Below are experts of layer 6 (counted from 0) of a mixture-of-experts language model. Rows are named router (the router's row for the expert), gate (a neuron's input weights, with its number), up (a neuron's input weights, with its number) and show model dimensions 0-95. Each number is 128 + 24 x the weight over its row's rms, rounded and kept within 0 to 255. Numbers have three digits each.
Before each expert's rows: "gets" lists some tokens that make up at least twice as much of what it gets as of all text. This comes from a sample of Wikipedia text that the model never trained on. Tokens count by the router's weight.

# expert 5
gets: " the", "s", " of", "y", " was", " The"
router:118114111153146153157117139171160125094155124120151101152151102153142134132121114105099113101114123090142109148134132152122102102117115141120131152144089115103081123153107143074093141097114101107103171103099101146110111126102132147122150137107150118096110148082089094113124117172116150133
gate0:100127134159150143153124139138098126093112107119146140116094120114146136149147144140161151133160045093102129127097141150146143124153139096114122136121099134152126078140165118120116060114161118122161108158101170132144149154119080087133125114116108121132127113135135118151092154134111129115
up0:143118149130101121124115143133142117151148127129109093100129152125179135129162121116104162117089114139166117141157129089156107141117125121173159165152128210144167115139173161145134125188114155175157121157130118120106152105140141108111125107106112134149110134105088134139152162114131078141
gate1:097106132123121104173144122138129125098138164071112113140090110143096171138121098162180129132139106113180131134103123128118106114109150120133124145117138147135169120164148070167117151112125093105126116084103113171110078101135111104185137110111096105154162152103180129170099143123128082126
up1:119136114124099131140128160118109108094124130113107096159126109132156115147085154102113122111152108125134131139119134089134106136129138077188111141094119108134150140137139102123136133117144100116134106127128125138100146121112119131148117112152118125123145134153100137121122146152166096180
gate2:095143176124128162151122117115132095130149133112144161135111127108177158121134120147154143155112107085129168141111113111133155143130155110134128146105143103118088091123152106137106109127118098098095110141178156086126093129148097122154133118127137086130129108142153145100119149138150097114
up2:132147151138176112140127122141109151124133110129166118141116143108128153101131121107126147120114190106113125134109144148109106079104165138136167095111103114153128107100087088124137155122132134122112131119118115091093082173163120123163136143133167104149103136151111126099115144163123137072

# expert 0
gets: "\n\n", ".", "=", " this", " it", " ="
router:144144146151106151133119117110122116183127099172107134145124132142148120143144135150108131145155107100118163115133146111177145138136093109064148101139161140103135150103086126150153110132147117159156178134090120112111104123080149119158111110095133139142132157132102104095160118171141124118
gate0:145116132152176174139173093161122132124137099121133127169104113113135168143079107110145123140128122131135098153121096073142136128115153103124119153123139134128117128118128093116153154126118140141125147094122116124160134147117106150129121145079159164112122112146119128141107095115114097106
up0:148111144127120132119080143111119138148144134084133133103126151120069140098112135135128145125127080156135110119140133110146125171112117123136166125120135156148124116127137150133110105161119122152141134181120160121158099100131117128127135137121099121144119110098133107070123105123100129102
gate1:125146106124148137139158115162106120117093150147088118164069129113151125116147159098140123096113136108160144149130104117145154159175108151105126157142156156136135104151130143155092110165151105170159112147106138131137153122137142150130089114159153110137153118168097098134071165112140110136
up1:107122130126126130153141113093106116141093146104118136138132119135127101139103115133162171142182112118134094122122125117143114115111140092101131155141109145113158121155158125118116076094171129133134160077132093137138141149135115079129118172166155120130143099129125120115138129138157121134
gate2:115126125141142133113133093145088121125106150110146143164101144136095115097138090153119098143109145141178118155159134143104118132126097115085132144118081112153142122088156132178109102131122139096149119128142100087172149134106072126157142141103105101107102114156153160130090119100132107100
up2:127117151167130116133134102113105121119137113149152114134131110064134128131103161111128142115101150141114110174059124120168134106137132104118112101101120158127130144158170067103132131102148126170138131079079135149158135113105163149132122076123144134148134110115085118102145095113148130166

# expert 2
gets: "\n", " a", " and", "–", ":", "'"
router:069148167145155123089131146096113134152114128141115122165119085147088123122096148116132120156122120131117154099104167109116104137110151143097111093095167146111106133119125148114153145102142094110164090135109142104170142073113160121147132128122115179126130150114089111082101145116113115089
gate0:131115159140110121154166158153083118115112118079077155101106165140112138108142096154120142124082090137128139122148193157059168106133098118106177100142131119093171124145121103116115112118118136134147185152151112140106112131119165135173121152146109154147155129132156140104106110128132141092
up0:139155135142099124125130146141131142101114153133132118129135121111089161106137140155106158094122126114113124102167132116114176134147116141192199134153134142099126121148133113137157165134124172140127122103107166124108133092112153101166128118148114095156170109142152128116142113122086141159
gate1:099110110127122127138146113116119124143118146141081080179114126132174162155101115113157158150115149127152149126158078146124143131142104104160119143130154088119131121131093120131078115148137103148128148140136111138114159140172156104100109129170141133150147140153125141128145107094124161174
up1:104150136114137108117135125107112131138127152120156124140166137127147141148152102171148125135152115097087126143098136158155144105141116144160101106147145197089126125194108146144085096131104106103146105115131133128096145132168136151148101107150099146140140112148138076121089140149156119105
gate2:135146137083108151138145119117111100198145147110140142145143135105161088169137078113102138112074113110160134139139118153110140102137114102152125077152158099099128117121090139121099146131113125146145137100166156100143121101118155101132087159151162112145139133132138138097108126142101150177
up2:146138143168096152118104101121131136214150159128128148124176121144108127138150063108105159132103147114158139159113118122104123106123130103162098120129112108130135124112114124125104163151099128141142122103142110087091106093075137163095093146160132150137092066153167141107102142137083120135

# expert 3
gets: " in", ":", "|", " an", "n", " In"
router:119139100137114106160138154179111112149116162153133106127161083103122146135131149099159061138160150138119144113114165119151154128127166126142131113131085114122128140121097122091101111139090118109108166096142163128161098101163122129121150115095128161123147123105123097108155127141099125127
gate0:117145130147164122134164133156116149154122157111099120115153166112092110149134098152132122126119132145116093132124162109144141136126140114146116137106142071140109123154117140128104110081176151121138095094127121123145108121105093152083172109105100134142100146153125136112125124145124136117
up0:125145172143110130130151105155141146106157141126149101144185141100104134102126115136128097117105136141137110112165141132160150117149170100126122127130137113122082133122143132108116117115146175154112126093158132135125123130126089123087148124152124143172110138147157102127169129132147145142
gate1:115142161120116147136134101119154108105137147107136138134116122122069219185124089143158131157127094092135106098190125152127124097099135099117107084129159133104124144142110115137082120167130100124122131124136133114130130173132117107146091116128116081111147147133152139164139125125109163133
up1:146137176095126162142158147107132145131167112151176153137170123090136110138089123142148147095113129174127148137143108152134111153106109168120100175154185145148092119133117112080114126084091166146137097138127110145119137140118114083116132171149100130134148143095125138137129141177115143101
gate2:104107139134129155160116108142141146125148135159157181141151146093092168153123125165163121095095075160154132138093161154098164080096112086112132139127129078109093119074114152163111137131119164092122137087119103100116126121144118139162108124157118125133100123112159129129118165120118121115
up2:142114111111146136125116142138125132105104086139137115084116084132148140095108125113117140132110104130116166131141129098133125115097143140142146136096142169117120105157142133139162183140073178123121116140096128109152113147115099153119160123053127145165117165165158130139131143124148125094